From a checkpoint of a small mixture-of-experts model trained on Wikipedia.
Size: width 448, vocabulary 8192, 58.7M parameters.
Experts: 96 ReGLU neurons an expert, 3 picks a token.
Training: a variant of SOAP for the experts, 362M tokens, 15147 steps.
Below are experts of layer 6 (counted from 0) of a mixture-of-experts language model. Rows are named router (the router's row for the expert), gate (a neuron's input weights, with its number), up (a neuron's input weights, with its number) and show model dimensions 392-447. Each number is 200 + 30 x the weight over its row's rms, rounded and kept within 0 to 999.
Before each expert's rows: "comes after" lists some tokens at least twice as common just before its tokens as in all text; "gets" lists some tokens that make up at least twice as much of what it gets as of all text. This comes from a sample of Wikipedia text that the model never trained on. Tokens count by the router's weight.

# expert 4
comes after: "|", " |", " also", "–", "′", "=="
gets: " ", "==", " ==", "″", "===", "°"
router,166,218,189,215,203,195,208,230,182,237,197,184,212,254,190,243,200,234,199,229,197,222,160,211,201,167,187,242,168,152,234,181,151,210,200,219,203,142,177,251,193,183,189,195,214,175,184,185,177,161,239,181,205,191,229,218
gate0,208,222,163,123,262,230,256,179,206,233,190,165,200,185,154,211,200,149,168,229,217,191,205,161,194,156,175,227,210,201,173,219,172,157,197,204,159,137,194,181,190,228,122,188,144,205,169,216,196,147,227,193,189,198,178,249
up0,229,164,140,245,156,241,231,195,229,192,163,223,189,209,176,209,172,215,171,225,262,146,194,192,129,140,194,179,257,156,140,201,220,220,176,162,246,191,143,234,182,166,156,217,192,191,218,227,237,220,237,206,200,175,211,188
gate1,169,187,217,200,222,199,199,203,276,205,139,187,247,196,190,192,166,261,162,156,204,192,182,201,160,177,168,162,199,228,255,181,228,201,235,201,182,197,194,222,181,176,241,227,160,197,260,201,182,119,275,191,270,222,201,246
up1,205,219,251,191,201,160,140,177,199,188,203,140,226,206,142,213,238,176,202,208,200,229,206,188,219,158,255,184,224,193,189,235,222,239,241,222,171,164,183,191,216,207,217,237,199,205,190,213,167,216,196,250,160,237,203,198
gate2,147,223,201,175,199,241,196,189,191,177,209,206,185,184,208,215,214,222,217,243,164,232,254,236,205,164,145,214,190,167,194,208,138,209,234,210,264,148,189,261,190,185,122,152,192,203,225,124,179,220,192,137,145,233,229,230
up2,270,213,199,192,205,228,163,209,203,203,223,200,186,214,149,189,211,188,211,215,150,195,232,200,178,205,217,196,192,130,190,227,199,175,222,225,173,177,195,191,181,217,226,227,227,207,169,274,203,204,181,152,225,216,153,180
gate3,210,228,181,206,222,146,185,224,214,232,238,195,219,198,247,207,207,187,227,145,187,197,212,175,202,175,191,210,198,198,256,226,249,211,209,199,166,179,207,234,279,162,248,164,168,207,174,171,189,234,269,194,255,197,193,195
up3,213,291,224,195,245,194,162,227,193,215,163,186,211,178,202,194,233,188,192,222,202,230,220,170,203,165,161,230,230,160,161,215,223,201,194,184,164,177,154,183,197,237,161,179,222,245,183,196,201,180,229,202,165,150,191,177
gate4,158,210,221,162,216,197,237,223,196,175,227,208,175,229,138,223,138,139,132,202,276,232,223,231,207,140,175,242,203,195,246,167,201,215,216,168,190,201,174,210,224,176,218,191,198,180,204,207,244,204,198,200,211,214,197,220
up4,191,209,223,267,189,212,187,137,167,177,244,201,167,216,190,200,165,244,197,250,216,184,184,220,281,185,204,230,163,240,218,260,158,173,267,173,175,254,186,161,196,214,207,220,180,212,183,245,195,187,155,247,220,193,214,234
gate5,156,227,182,180,189,164,166,202,211,206,150,269,236,155,180,232,252,243,208,225,161,199,201,179,154,219,206,167,236,233,204,218,200,202,212,213,197,170,214,230,263,191,224,171,116,168,157,216,182,200,193,233,206,197,214,209
up5,246,179,161,242,215,221,175,195,176,247,215,202,208,246,183,197,212,188,190,150,175,237,225,146,228,185,207,210,192,211,187,92,227,167,187,189,201,216,231,170,134,166,155,217,236,208,234,232,203,204,135,199,198,207,216,198
gate6,158,238,226,199,192,194,170,228,193,239,168,254,201,206,179,240,166,207,164,184,208,262,206,211,240,226,193,221,243,170,235,212,271,229,160,228,251,213,189,229,221,186,193,191,206,178,173,154,207,197,216,230,225,245,173,206
up6,176,204,199,175,172,225,204,181,234,192,177,139,221,231,183,170,176,197,192,175,219,185,283,192,192,140,205,221,197,227,234,273,183,189,190,245,176,229,203,172,224,244,158,172,203,239,196,192,220,182,167,196,177,228,241,233
gate7,246,181,166,227,221,171,190,174,209,194,182,164,307,284,181,221,158,219,171,182,216,203,249,180,190,224,208,196,190,151,210,194,193,230,193,253,171,200,195,202,169,192,155,185,246,192,182,236,200,191,253,211,157,207,237,177
up7,190,159,220,159,162,199,257,164,195,114,236,163,196,226,191,155,181,212,197,234,190,203,218,189,194,171,248,176,222,177,199,252,225,179,210,174,153,204,229,205,184,242,246,274,240,188,222,193,182,240,195,205,191,179,219,213
gate8,183,194,219,229,170,181,193,202,163,233,162,205,158,202,218,230,202,191,192,200,243,156,196,221,202,190,144,215,241,239,148,233,175,148,187,245,210,198,176,212,160,213,171,205,210,200,231,167,204,200,193,207,210,218,147,184
up8,186,155,135,184,209,195,241,169,157,237,186,267,186,180,207,179,256,139,230,175,231,214,179,247,144,239,199,175,167,231,227,210,170,253,172,248,186,208,106,228,193,223,234,227,262,162,229,191,159,155,189,160,157,179,174,199
gate9,184,157,219,203,228,237,222,201,184,232,143,270,123,175,287,183,226,194,198,237,190,164,202,215,207,155,219,229,204,192,151,126,182,213,184,189,208,231,225,183,224,243,205,220,227,204,228,161,215,223,175,195,220,242,194,219
up9,188,147,160,215,245,227,273,195,223,195,195,193,220,183,194,172,174,192,189,199,168,221,210,202,194,183,181,185,182,218,166,227,141,197,200,197,200,178,163,187,240,215,140,201,142,221,159,204,225,219,196,191,215,188,208,228
gate10,149,275,179,211,203,218,182,193,211,163,245,179,182,224,195,209,167,167,184,191,177,212,206,126,217,180,201,216,180,203,172,166,226,216,200,196,143,168,212,183,165,226,187,174,196,223,190,252,198,178,227,196,217,140,224,151
up10,208,214,244,189,206,186,159,179,177,172,232,167,203,248,158,133,203,197,189,208,201,176,168,222,151,245,214,215,215,149,178,274,221,150,173,210,201,203,165,177,145,164,229,211,163,276,178,178,247,210,194,175,162,179,200,194
gate11,224,221,165,250,223,163,182,208,263,193,234,182,246,264,185,265,159,203,250,186,190,223,247,209,211,176,144,128,216,173,236,189,203,198,187,201,199,206,235,181,204,198,200,208,161,214,257,214,195,194,217,187,220,182,118,224
up11,182,181,195,148,186,237,167,184,144,245,200,191,220,230,179,243,234,284,140,187,253,185,196,182,176,152,177,212,144,203,263,202,259,225,173,206,247,223,270,212,193,151,164,149,171,203,189,232,231,238,245,248,166,167,169,188
gate12,206,239,146,240,164,212,180,225,208,222,207,188,190,162,181,220,161,199,162,186,195,176,163,209,206,186,225,211,227,219,259,196,264,219,153,259,188,239,146,227,209,170,209,202,195,157,170,185,199,198,214,203,190,190,195,242
up12,185,216,225,179,286,222,177,209,191,197,151,186,223,191,204,184,141,238,236,246,135,182,241,202,177,204,211,168,191,209,217,225,224,187,241,206,197,188,206,231,134,146,190,243,231,217,220,259,179,218,237,201,208,244,185,201
gate13,193,192,269,213,204,210,177,197,182,191,167,195,233,222,187,196,178,224,180,222,223,226,218,192,219,245,151,251,191,201,234,185,163,194,167,190,195,219,152,242,208,210,208,165,192,212,152,248,224,157,222,224,232,254,217,258
up13,173,157,201,171,139,204,175,204,235,168,236,124,183,189,238,185,183,190,205,212,121,182,172,194,175,235,217,157,185,145,163,213,195,180,176,249,219,194,214,226,229,202,212,159,246,207,221,197,167,214,139,264,206,257,152,176
gate14,248,186,187,161,187,197,198,156,166,195,131,232,254,250,216,210,235,288,190,249,201,208,183,189,241,200,211,187,240,203,182,220,208,187,195,248,181,183,176,237,289,215,184,240,150,169,199,226,215,231,218,214,224,184,215,215
up14,220,160,114,217,238,213,230,197,207,238,190,194,196,195,197,177,242,173,196,166,190,193,180,179,204,258,170,252,222,150,202,184,172,226,156,182,237,174,197,211,158,198,190,177,184,242,213,225,190,186,216,228,226,240,157,233
gate15,204,134,168,235,188,121,200,190,246,184,261,150,227,190,204,194,234,229,157,180,177,221,210,168,171,182,185,182,200,183,217,181,178,217,178,180,189,202,184,180,191,257,141,208,169,163,155,250,244,215,191,179,186,208,224,206
up15,230,192,156,205,227,253,194,214,187,199,187,190,180,205,204,170,181,210,206,211,209,154,157,180,204,169,190,206,186,221,220,193,205,217,168,141,201,234,193,185,160,208,213,205,217,238,198,199,227,160,173,170,165,233,172,205
gate16,278,205,196,210,178,261,181,212,153,185,219,187,164,165,247,186,188,156,186,145,169,168,164,188,165,247,209,185,207,241,171,175,213,217,193,219,228,186,189,192,232,195,243,169,171,171,188,205,260,218,210,201,209,210,176,170
up16,246,183,212,180,256,192,188,165,263,185,187,225,185,204,216,184,267,177,179,193,161,159,196,190,191,231,212,183,212,178,188,153,232,165,178,238,209,199,266,198,248,186,207,201,197,209,253,215,233,190,190,165,227,214,205,223
gate17,169,195,195,182,137,228,195,210,190,210,207,132,192,221,181,207,216,244,222,234,197,238,184,164,208,187,177,205,150,201,193,231,189,150,230,195,246,207,164,188,217,200,164,180,242,191,199,214,141,185,225,195,226,194,149,231
up17,243,217,177,208,226,169,251,225,250,159,257,212,237,134,192,248,192,196,219,198,219,196,245,196,193,176,208,173,204,205,188,204,194,229,200,207,197,213,174,198,205,183,216,152,190,228,219,208,203,163,211,113,196,149,219,202
gate18,213,191,211,180,191,233,242,196,188,209,182,170,229,214,224,207,209,152,134,210,177,285,167,187,131,208,213,263,177,212,255,192,168,258,178,224,178,206,193,264,179,205,186,193,176,134,174,202,184,139,224,169,238,201,211,185
up18,162,155,207,170,223,198,169,228,190,241,168,261,223,205,218,193,153,178,172,184,227,184,217,187,243,182,231,210,215,210,260,191,254,191,208,201,183,171,200,238,235,204,186,210,204,176,142,179,163,189,215,171,183,244,197,216
gate19,165,188,199,228,199,228,208,187,204,214,206,172,193,220,153,198,190,266,163,215,201,196,202,149,185,185,231,240,214,195,155,141,208,211,285,141,203,167,222,147,220,199,186,202,208,202,227,191,172,215,197,205,204,194,226,166
up19,188,206,148,186,194,225,169,204,197,228,206,167,149,209,137,237,164,153,171,211,176,209,201,209,211,222,176,220,146,158,213,147,141,203,221,208,245,225,235,224,246,195,216,146,198,202,227,182,205,202,229,179,207,223,238,196
gate20,197,152,195,209,159,174,197,209,167,228,150,193,210,167,204,220,184,154,241,198,222,218,203,179,212,201,180,230,176,208,231,205,199,198,170,216,221,227,161,221,222,189,173,134,186,220,133,200,186,196,193,170,243,206,178,178
up20,155,202,182,175,229,223,197,211,217,148,167,158,204,156,192,195,229,186,224,160,181,198,224,185,150,197,205,251,213,201,176,135,243,191,203,200,223,194,183,196,213,152,164,227,163,240,192,151,173,247,210,197,264,206,151,214
gate21,258,177,179,208,139,170,214,244,175,180,232,199,226,201,227,209,228,204,156,219,188,239,201,190,153,236,200,177,211,246,201,207,141,201,193,214,200,147,221,249,240,143,220,220,157,142,208,192,179,235,154,228,232,217,233,182
up21,170,201,221,262,246,148,213,197,227,251,190,173,231,205,177,218,197,211,191,187,208,163,235,225,193,198,193,221,208,191,189,225,175,182,252,137,201,186,183,194,201,206,162,188,143,205,169,183,145,182,185,182,225,202,193,192
gate22,227,240,197,142,176,227,191,186,228,172,238,184,215,204,179,255,221,235,160,247,193,204,237,158,251,161,239,195,202,220,260,263,193,204,171,202,180,204,189,224,185,175,172,211,183,186,205,222,254,194,268,151,207,174,225,218
up22,160,248,242,164,222,205,197,206,219,188,226,172,280,228,224,173,208,270,165,242,170,175,184,175,191,161,171,204,173,233,252,166,171,221,138,206,194,204,222,231,145,214,190,168,154,242,212,197,184,176,212,162,202,193,154,234
gate23,226,234,234,169,193,206,185,238,169,182,210,203,199,197,226,227,198,248,203,195,204,211,229,224,233,209,214,215,173,183,165,159,185,207,164,230,189,232,196,267,164,209,214,153,164,168,221,161,244,216,178,217,200,262,189,154
up23,137,164,175,174,221,200,181,240,213,146,174,267,193,236,226,180,163,236,216,193,243,192,243,195,163,173,180,180,181,211,191,225,161,199,206,137,148,172,235,176,214,182,223,180,205,196,219,238,198,192,212,180,191,196,264,217
gate24,192,235,202,219,184,178,263,212,196,183,213,225,206,179,139,210,218,236,261,223,215,256,207,242,232,218,198,237,233,223,223,204,117,228,241,186,198,150,214,190,225,258,196,196,154,203,175,222,185,178,260,198,236,146,222,190
up24,191,208,196,170,181,233,211,214,148,246,220,225,239,189,244,191,211,197,218,180,210,195,167,224,195,267,208,222,184,229,220,118,156,178,166,246,269,170,221,221,198,221,163,213,237,169,207,165,174,197,203,235,174,203,145,193
gate25,204,162,109,227,213,228,168,174,173,205,204,235,175,241,178,247,189,216,207,162,248,215,208,225,192,181,197,159,182,163,199,214,138,196,158,276,248,172,198,219,242,207,232,172,180,163,201,158,130,163,204,252,196,202,252,227
up25,207,242,242,209,198,204,222,235,190,149,176,170,176,297,244,211,190,145,199,178,174,143,190,220,199,216,138,202,210,197,220,189,226,193,207,237,207,182,226,237,176,219,211,187,180,209,163,221,174,199,197,187,247,153,192,208
gate26,220,157,219,188,204,192,180,165,253,195,217,175,216,246,200,196,189,194,195,253,241,190,164,178,222,210,228,243,158,223,197,204,173,188,213,214,206,155,179,184,210,209,204,188,196,200,167,147,221,211,205,217,243,218,197,217
up26,202,178,238,174,168,187,166,203,205,197,187,166,188,162,205,194,216,180,165,181,168,218,191,194,186,170,257,229,241,252,171,258,244,223,256,114,220,169,170,248,177,212,207,202,211,169,168,200,212,191,189,202,242,181,215,189
gate27,206,241,181,275,214,238,188,192,215,216,215,241,187,197,217,198,228,214,285,185,248,204,163,167,199,185,163,184,186,159,204,168,231,229,138,193,177,156,231,216,273,205,136,204,209,161,164,283,202,240,188,225,163,207,157,195
up27,168,183,228,186,160,204,174,188,207,190,190,182,226,167,212,228,247,165,151,224,241,184,178,213,213,204,227,205,197,241,207,204,206,247,208,184,216,228,177,195,257,188,205,184,235,224,182,167,200,228,226,203,280,172,202,189
gate28,164,213,208,184,178,109,205,188,208,198,169,229,118,155,256,224,164,180,238,272,166,184,178,199,200,259,184,247,179,203,222,196,213,236,224,227,239,218,192,229,169,185,145,171,211,224,157,171,278,218,227,185,182,209,208,173
up28,215,216,220,198,200,237,173,173,215,177,208,202,235,230,219,208,212,180,321,191,223,159,244,233,126,196,159,187,240,150,199,207,141,246,166,233,221,178,243,243,191,162,144,158,165,206,192,183,212,192,239,147,174,150,191,205
gate29,191,171,216,230,218,210,143,187,108,237,171,218,254,221,170,241,202,226,187,206,204,192,211,216,238,196,190,232,199,220,204,216,194,226,177,189,200,212,209,243,169,176,182,253,193,139,211,200,148,182,213,184,190,202,222,258
up29,236,167,238,234,180,187,228,173,192,249,259,242,192,195,166,200,185,187,201,204,210,176,185,150,153,196,194,176,252,187,187,219,179,194,209,165,155,212,180,191,214,231,201,172,222,190,114,219,271,210,186,206,191,173,221,194
gate30,199,242,211,231,200,202,178,252,171,229,175,173,196,225,203,209,194,238,208,195,197,243,123,178,224,199,238,205,188,190,209,207,150,152,233,189,160,212,177,173,193,227,174,216,221,206,158,253,195,169,236,196,218,202,197,201
up30,203,208,192,178,240,186,248,229,238,155,154,259,192,197,238,184,137,178,200,238,196,147,205,243,172,219,119,221,200,179,197,154,220,217,178,231,254,191,164,268,152,187,229,136,171,257,236,161,203,222,158,182,219,168,196,237
gate31,216,167,220,184,143,166,205,240,197,216,170,182,250,210,214,180,222,181,219,209,210,184,249,166,132,262,213,161,210,209,174,204,199,196,171,159,265,202,205,195,240,166,176,179,174,164,194,187,188,200,190,198,218,169,177,171
up31,171,253,232,228,223,171,171,175,191,191,248,177,232,177,199,169,185,200,197,162,198,153,132,212,207,144,152,173,210,189,217,261,250,266,177,203,227,174,246,185,155,197,177,211,153,232,191,194,212,215,235,205,230,169,182,208
gate32,216,202,189,185,252,202,156,207,234,213,212,186,238,218,190,226,146,193,232,184,231,237,182,219,216,124,220,190,172,155,183,178,180,202,183,194,172,206,174,188,239,181,179,154,160,219,168,193,190,208,194,191,220,230,241,204
up32,217,166,208,260,188,212,195,241,196,128,214,247,166,218,233,230,200,172,217,212,230,160,187,177,191,217,210,151,140,168,203,155,256,174,186,149,170,224,182,215,207,198,247,233,184,168,222,210,213,201,227,144,200,189,191,251
gate33,218,200,180,161,166,152,220,227,215,203,263,210,214,222,149,181,181,153,194,173,190,220,233,169,207,163,200,202,213,180,247,236,217,241,218,118,229,157,215,206,252,212,186,164,211,187,209,264,224,160,249,188,223,240,231,243
up33,160,219,180,179,216,192,207,234,206,224,270,244,178,220,223,174,218,175,186,192,153,214,247,207,245,173,160,159,243,198,204,184,143,219,169,188,235,156,240,208,193,182,219,255,203,202,175,186,207,208,190,201,201,208,227,260
gate34,197,194,173,180,157,193,134,214,266,169,232,172,227,194,173,194,165,144,293,185,205,156,185,183,208,246,199,198,151,182,196,207,190,217,230,220,205,177,262,212,191,242,179,154,225,244,206,198,218,260,180,161,162,186,175,142
up34,168,237,232,184,201,213,204,234,231,177,247,218,230,242,202,208,202,198,153,185,178,205,203,165,193,181,249,273,186,250,138,209,202,183,201,213,194,176,146,183,212,201,224,244,224,217,193,177,245,200,202,184,217,141,215,239
gate35,194,247,192,247,240,206,169,203,235,165,198,191,163,200,214,193,220,188,187,220,215,236,179,227,180,261,203,147,267,199,154,216,172,211,224,234,215,229,161,186,190,219,239,221,172,158,199,176,167,221,165,218,217,224,188,210
up35,148,254,183,165,159,168,237,191,161,235,173,196,203,188,170,243,186,162,196,175,230,203,177,231,236,207,261,284,201,215,170,232,153,209,272,210,170,232,206,210,136,185,244,243,200,181,130,239,178,206,214,187,178,190,232,170
gate36,207,195,169,206,176,224,241,187,161,141,170,169,193,249,238,287,215,193,184,203,167,253,184,197,213,207,229,239,255,193,234,220,141,161,194,227,215,235,205,255,175,199,227,216,155,187,196,171,167,173,185,159,177,213,232,233
up36,217,194,176,190,238,213,132,178,216,138,187,178,175,245,212,155,205,175,185,182,203,213,215,171,221,183,219,199,167,205,219,171,210,216,221,220,194,206,188,200,240,242,195,209,256,218,243,214,285,225,224,243,223,210,199,154
gate37,231,237,184,209,173,164,135,207,197,190,163,184,207,207,216,175,209,222,198,207,197,214,198,184,211,211,150,137,204,175,226,202,139,224,170,214,165,213,191,207,185,186,178,216,201,241,166,228,169,196,232,202,189,161,150,202
up37,276,199,189,183,270,251,206,175,197,200,226,228,244,220,216,192,218,148,178,232,172,166,165,154,200,229,252,189,216,166,196,195,189,164,193,190,253,166,214,250,185,192,214,223,226,150,183,270,214,224,145,233,176,220,201,148
gate38,174,179,268,247,229,211,212,195,233,183,144,190,164,241,197,203,226,212,210,175,203,183,258,220,160,203,184,177,181,158,160,250,176,185,216,245,219,253,171,230,219,240,187,151,209,204,194,158,203,174,208,151,228,242,188,224
up38,172,191,195,208,227,221,248,186,213,178,120,199,184,189,214,177,178,177,205,197,195,212,156,260,191,195,188,216,154,266,186,173,133,151,255,218,198,205,236,225,177,228,236,182,213,200,248,164,183,235,179,209,167,205,161,211
gate39,189,227,195,174,262,251,222,197,186,198,226,186,202,186,213,157,186,263,164,227,227,213,216,171,200,180,177,176,181,225,195,152,196,213,243,191,212,175,197,172,285,163,190,211,209,174,166,216,136,191,194,234,235,242,245,232
up39,242,154,185,208,248,183,206,165,150,185,215,255,185,153,210,227,214,200,204,203,213,256,156,188,219,187,195,180,194,242,221,224,212,203,271,267,232,180,225,148,195,223,206,187,226,208,192,224,202,225,231,222,175,181,227,193
gate40,230,226,204,194,121,242,189,184,184,193,155,180,231,281,197,211,156,226,198,208,248,167,201,227,206,209,188,191,172,180,229,185,142,256,189,241,164,199,210,282,163,190,194,207,205,174,247,233,201,154,205,198,156,175,175,212
up40,278,189,189,168,232,194,216,166,203,199,184,201,174,187,227,225,219,145,220,171,197,273,177,195,206,224,207,200,208,196,156,216,212,198,171,126,176,141,233,193,244,230,181,260,220,197,216,225,184,260,200,232,192,242,147,182
gate41,207,201,202,189,230,252,242,221,177,187,188,171,190,245,183,206,205,229,112,208,209,213,214,199,158,171,169,199,184,214,167,134,175,206,187,252,198,214,168,183,211,147,202,210,180,192,140,200,218,143,223,209,177,209,214,214
up41,193,158,191,229,246,178,148,226,240,310,139,213,203,173,154,188,240,156,183,159,201,244,201,152,234,224,179,184,241,167,180,191,215,163,232,182,221,209,215,212,223,200,219,206,217,193,271,172,221,146,195,208,232,201,215,188
gate42,184,221,248,186,224,206,226,210,145,195,186,223,197,212,190,242,216,159,203,185,157,223,216,236,175,217,232,245,199,174,146,219,204,205,207,223,255,162,172,200,175,225,179,214,161,193,166,105,220,140,189,135,234,212,158,221
up42,171,243,170,170,207,222,171,244,272,169,192,201,171,170,171,210,126,212,258,215,218,212,254,196,227,213,162,241,164,162,199,230,225,237,273,144,164,221,196,170,159,236,204,150,208,199,174,192,122,196,186,184,178,213,192,186
gate43,168,184,214,217,199,187,190,217,214,226,262,169,193,191,153,177,211,230,172,225,211,201,285,224,162,213,245,178,244,154,145,151,134,177,194,253,239,170,227,168,157,188,212,224,229,178,193,154,181,227,207,202,242,221,220,185
up43,198,227,187,250,196,189,222,201,215,278,210,217,150,195,191,152,227,235,208,229,176,178,260,220,172,176,187,255,254,138,209,204,166,185,210,165,159,258,225,201,175,166,210,246,124,204,200,135,213,253,160,178,181,151,203,168
gate44,168,166,174,206,185,177,237,201,191,224,150,184,206,214,175,221,221,212,169,204,282,233,205,254,238,168,223,205,168,197,257,169,191,220,229,206,281,197,204,226,169,250,193,207,130,199,220,208,174,227,188,233,181,253,147,196
up44,167,244,170,182,133,218,159,178,152,171,202,149,245,175,240,176,245,216,204,221,179,225,181,182,228,314,207,177,228,177,170,198,217,197,247,232,221,196,230,165,178,206,191,244,157,225,186,172,230,153,207,269,195,218,172,191
gate45,203,200,214,206,234,244,174,227,239,186,158,185,175,206,204,213,183,221,194,172,183,168,201,200,194,173,168,206,216,172,220,190,179,213,194,239,205,218,238,180,222,165,205,173,213,240,202,199,179,191,206,221,203,196,197,208
up45,198,228,161,188,182,209,223,236,234,183,142,197,179,240,248,178,233,167,238,179,231,205,216,192,211,203,192,217,198,190,206,184,179,187,170,164,206,203,213,246,188,192,160,187,271,203,196,150,230,190,231,201,223,243,185,190
gate46,221,159,194,182,226,190,256,184,175,201,248,147,168,203,143,198,182,243,215,254,208,177,236,194,192,164,194,224,160,192,196,252,115,169,200,247,226,185,199,158,229,226,166,181,198,181,155,208,207,211,200,194,213,212,220,237
up46,226,171,163,229,208,193,189,240,207,141,177,232,245,140,203,191,200,209,189,204,213,194,264,276,157,206,193,183,190,210,224,167,182,157,205,277,211,193,159,260,234,133,245,155,191,176,202,174,195,226,161,232,260,196,229,239
gate47,182,111,180,144,277,145,208,205,238,209,176,183,272,244,178,189,173,215,192,222,186,181,199,176,209,200,204,221,201,175,242,248,233,242,177,204,160,179,174,258,196,226,178,213,205,196,246,213,144,185,153,184,175,183,151,210
up47,169,196,231,171,175,125,197,210,231,203,191,197,190,199,191,200,233,212,224,204,255,162,218,203,163,175,250,161,222,195,142,200,202,166,267,190,208,233,188,184,201,222,215,166,210,178,154,264,198,250,226,206,235,193,261,228
gate48,214,176,192,197,130,234,220,142,232,211,176,274,186,190,213,199,206,192,207,186,175,260,183,222,213,244,212,184,207,207,230,250,203,210,235,206,189,232,234,217,225,233,217,184,218,146,231,224,222,201,187,204,198,163,226,163
up48,243,215,154,207,172,184,180,235,232,168,267,202,230,178,229,192,165,205,222,168,223,192,187,166,233,206,179,166,151,203,163,196,230,223,236,199,234,212,180,201,192,191,232,252,188,207,207,192,239,148,191,155,191,234,199,201
gate49,235,210,229,153,226,245,189,157,168,212,134,190,228,147,169,241,234,156,173,171,246,186,219,219,195,183,240,234,191,176,164,215,184,194,226,193,179,185,169,198,181,146,263,208,214,173,173,176,250,223,212,235,217,229,222,165
up49,187,192,177,266,217,174,216,204,192,173,226,187,248,213,186,251,215,199,191,239,153,255,211,203,196,201,216,185,201,235,145,195,179,209,207,207,131,177,222,253,198,202,188,199,187,179,210,272,210,165,177,186,211,201,236,191
gate50,232,230,173,155,205,183,202,202,188,259,190,249,215,198,233,136,178,167,198,184,174,171,159,242,148,203,272,173,188,194,213,152,239,239,229,174,249,176,147,255,189,219,251,255,190,189,182,187,194,220,161,162,247,195,149,164
up50,192,186,178,188,257,195,187,203,203,214,176,203,244,258,210,242,207,255,162,195,163,214,159,152,197,225,197,162,260,183,191,181,144,221,178,172,220,142,134,198,218,214,215,202,206,199,205,202,177,221,223,183,223,151,223,220
gate51,217,220,213,199,202,176,173,111,130,246,213,157,219,205,213,145,249,181,187,215,172,261,189,184,169,219,238,175,197,175,175,226,220,213,181,162,228,138,167,208,235,211,187,195,250,178,194,163,220,136,212,189,229,190,206,220
up51,204,174,186,201,190,250,220,171,198,192,228,126,172,187,173,253,167,191,176,157,229,190,148,202,214,195,214,184,187,264,202,203,168,207,203,209,225,207,168,197,173,222,237,215,225,153,171,201,180,173,238,211,184,232,161,172
gate52,171,223,252,150,157,155,149,259,189,172,197,177,202,203,185,183,251,248,212,209,198,202,196,164,161,203,215,150,168,212,199,114,273,195,158,226,188,214,223,191,228,127,206,239,170,181,185,165,167,177,236,255,180,245,204,140
up52,248,226,199,166,168,189,195,205,192,176,255,191,226,218,200,171,223,154,204,201,187,225,193,179,182,158,205,225,269,216,223,176,171,224,207,235,222,196,211,195,162,227,180,192,195,210,207,264,248,143,216,190,205,189,177,210
gate53,234,233,162,260,193,220,217,254,219,273,187,225,222,163,206,232,222,214,198,150,251,231,144,202,150,212,226,218,195,193,237,208,215,161,169,233,227,230,168,209,185,225,216,199,240,176,184,174,143,204,185,229,249,176,227,207
up53,217,253,205,149,146,238,250,210,213,197,184,151,191,196,215,198,241,170,247,173,159,179,184,170,162,129,216,202,227,206,219,192,219,228,216,204,152,210,240,187,246,205,221,159,153,197,171,229,134,252,160,181,226,192,184,188
gate54,220,250,214,161,191,146,179,203,210,214,214,157,206,239,157,227,232,212,208,211,203,184,198,221,202,156,231,202,191,201,183,232,179,186,280,144,196,197,214,170,207,236,166,233,156,223,219,200,198,229,231,179,186,196,223,200
up54,171,173,253,211,176,226,153,144,178,190,174,160,184,143,181,131,238,155,225,197,195,261,190,169,185,178,220,233,212,168,197,171,241,198,225,147,198,188,173,198,233,195,218,222,186,155,184,213,186,230,146,258,191,258,187,237
gate55,251,222,189,214,186,196,187,201,229,232,175,235,204,199,231,220,227,199,191,208,222,219,209,200,197,198,222,193,198,183,190,196,226,217,202,233,185,211,222,241,198,203,177,155,209,185,197,184,221,154,222,207,265,260,250,162
up55,178,209,205,255,191,190,175,182,216,161,192,153,197,203,191,220,179,138,168,222,258,194,196,183,200,270,210,163,167,195,180,206,195,208,217,226,218,161,206,271,155,227,231,195,246,187,191,209,250,173,148,170,226,194,207,197
gate56,180,243,177,193,235,185,182,238,201,173,191,145,174,227,212,204,199,252,170,206,186,179,205,230,216,190,191,215,166,156,210,180,175,188,198,198,215,141,145,239,164,165,190,192,263,201,233,167,174,188,195,162,204,231,197,182
up56,217,168,180,199,227,233,184,178,178,224,231,214,177,244,168,258,181,193,186,223,158,205,259,213,179,220,184,198,204,198,203,175,177,174,205,194,248,205,196,186,242,230,157,193,177,203,174,198,212,212,191,241,195,158,265,205
gate57,238,208,222,209,180,180,138,249,176,233,226,205,192,226,175,195,203,185,213,171,154,156,231,158,211,231,202,187,238,159,167,163,201,196,161,152,227,102,171,218,165,204,176,185,153,201,177,186,189,190,199,190,254,202,179,151
up57,152,212,193,165,167,198,217,184,204,177,172,202,201,154,195,204,229,219,197,220,193,227,211,189,195,147,177,177,227,186,217,195,254,207,210,185,206,268,175,149,193,224,166,192,194,221,215,221,233,218,208,222,216,258,258,167
gate58,249,162,193,199,193,203,182,233,210,261,201,204,147,165,159,230,203,264,160,182,219,177,206,177,169,191,173,186,224,209,266,173,230,204,260,215,192,264,189,235,213,207,208,164,149,226,184,213,205,174,182,226,230,185,202,222
up58,194,175,243,203,231,187,239,150,236,224,197,200,205,202,175,223,174,161,177,228,239,212,211,226,209,181,236,266,253,211,177,198,246,185,156,195,192,194,177,204,212,226,213,176,183,196,149,165,144,172,250,215,244,211,175,203
gate59,227,209,205,150,143,207,164,205,237,229,199,163,160,185,193,187,166,233,163,226,180,184,242,182,220,187,246,181,237,226,220,215,235,191,146,230,237,173,162,188,253,208,203,199,199,185,180,209,171,199,205,220,222,247,236,169
up59,208,195,163,239,232,176,165,194,242,188,230,154,193,207,154,192,185,173,172,235,183,191,208,249,193,183,209,202,215,205,227,231,145,177,218,219,184,195,192,190,197,176,215,272,209,208,170,179,211,225,200,219,208,172,203,178
gate60,248,159,168,201,187,232,173,234,216,148,190,208,168,215,161,212,218,198,221,149,171,181,124,178,146,229,145,182,189,239,240,233,195,156,198,224,224,162,222,276,229,198,165,106,161,170,171,215,188,203,193,267,176,196,214,219
up60,193,125,164,227,190,219,220,192,227,206,218,195,209,278,210,196,181,265,245,192,220,262,207,215,198,157,184,207,197,168,167,213,157,162,212,219,230,116,227,214,198,217,145,162,192,193,216,221,203,199,217,286,227,174,240,178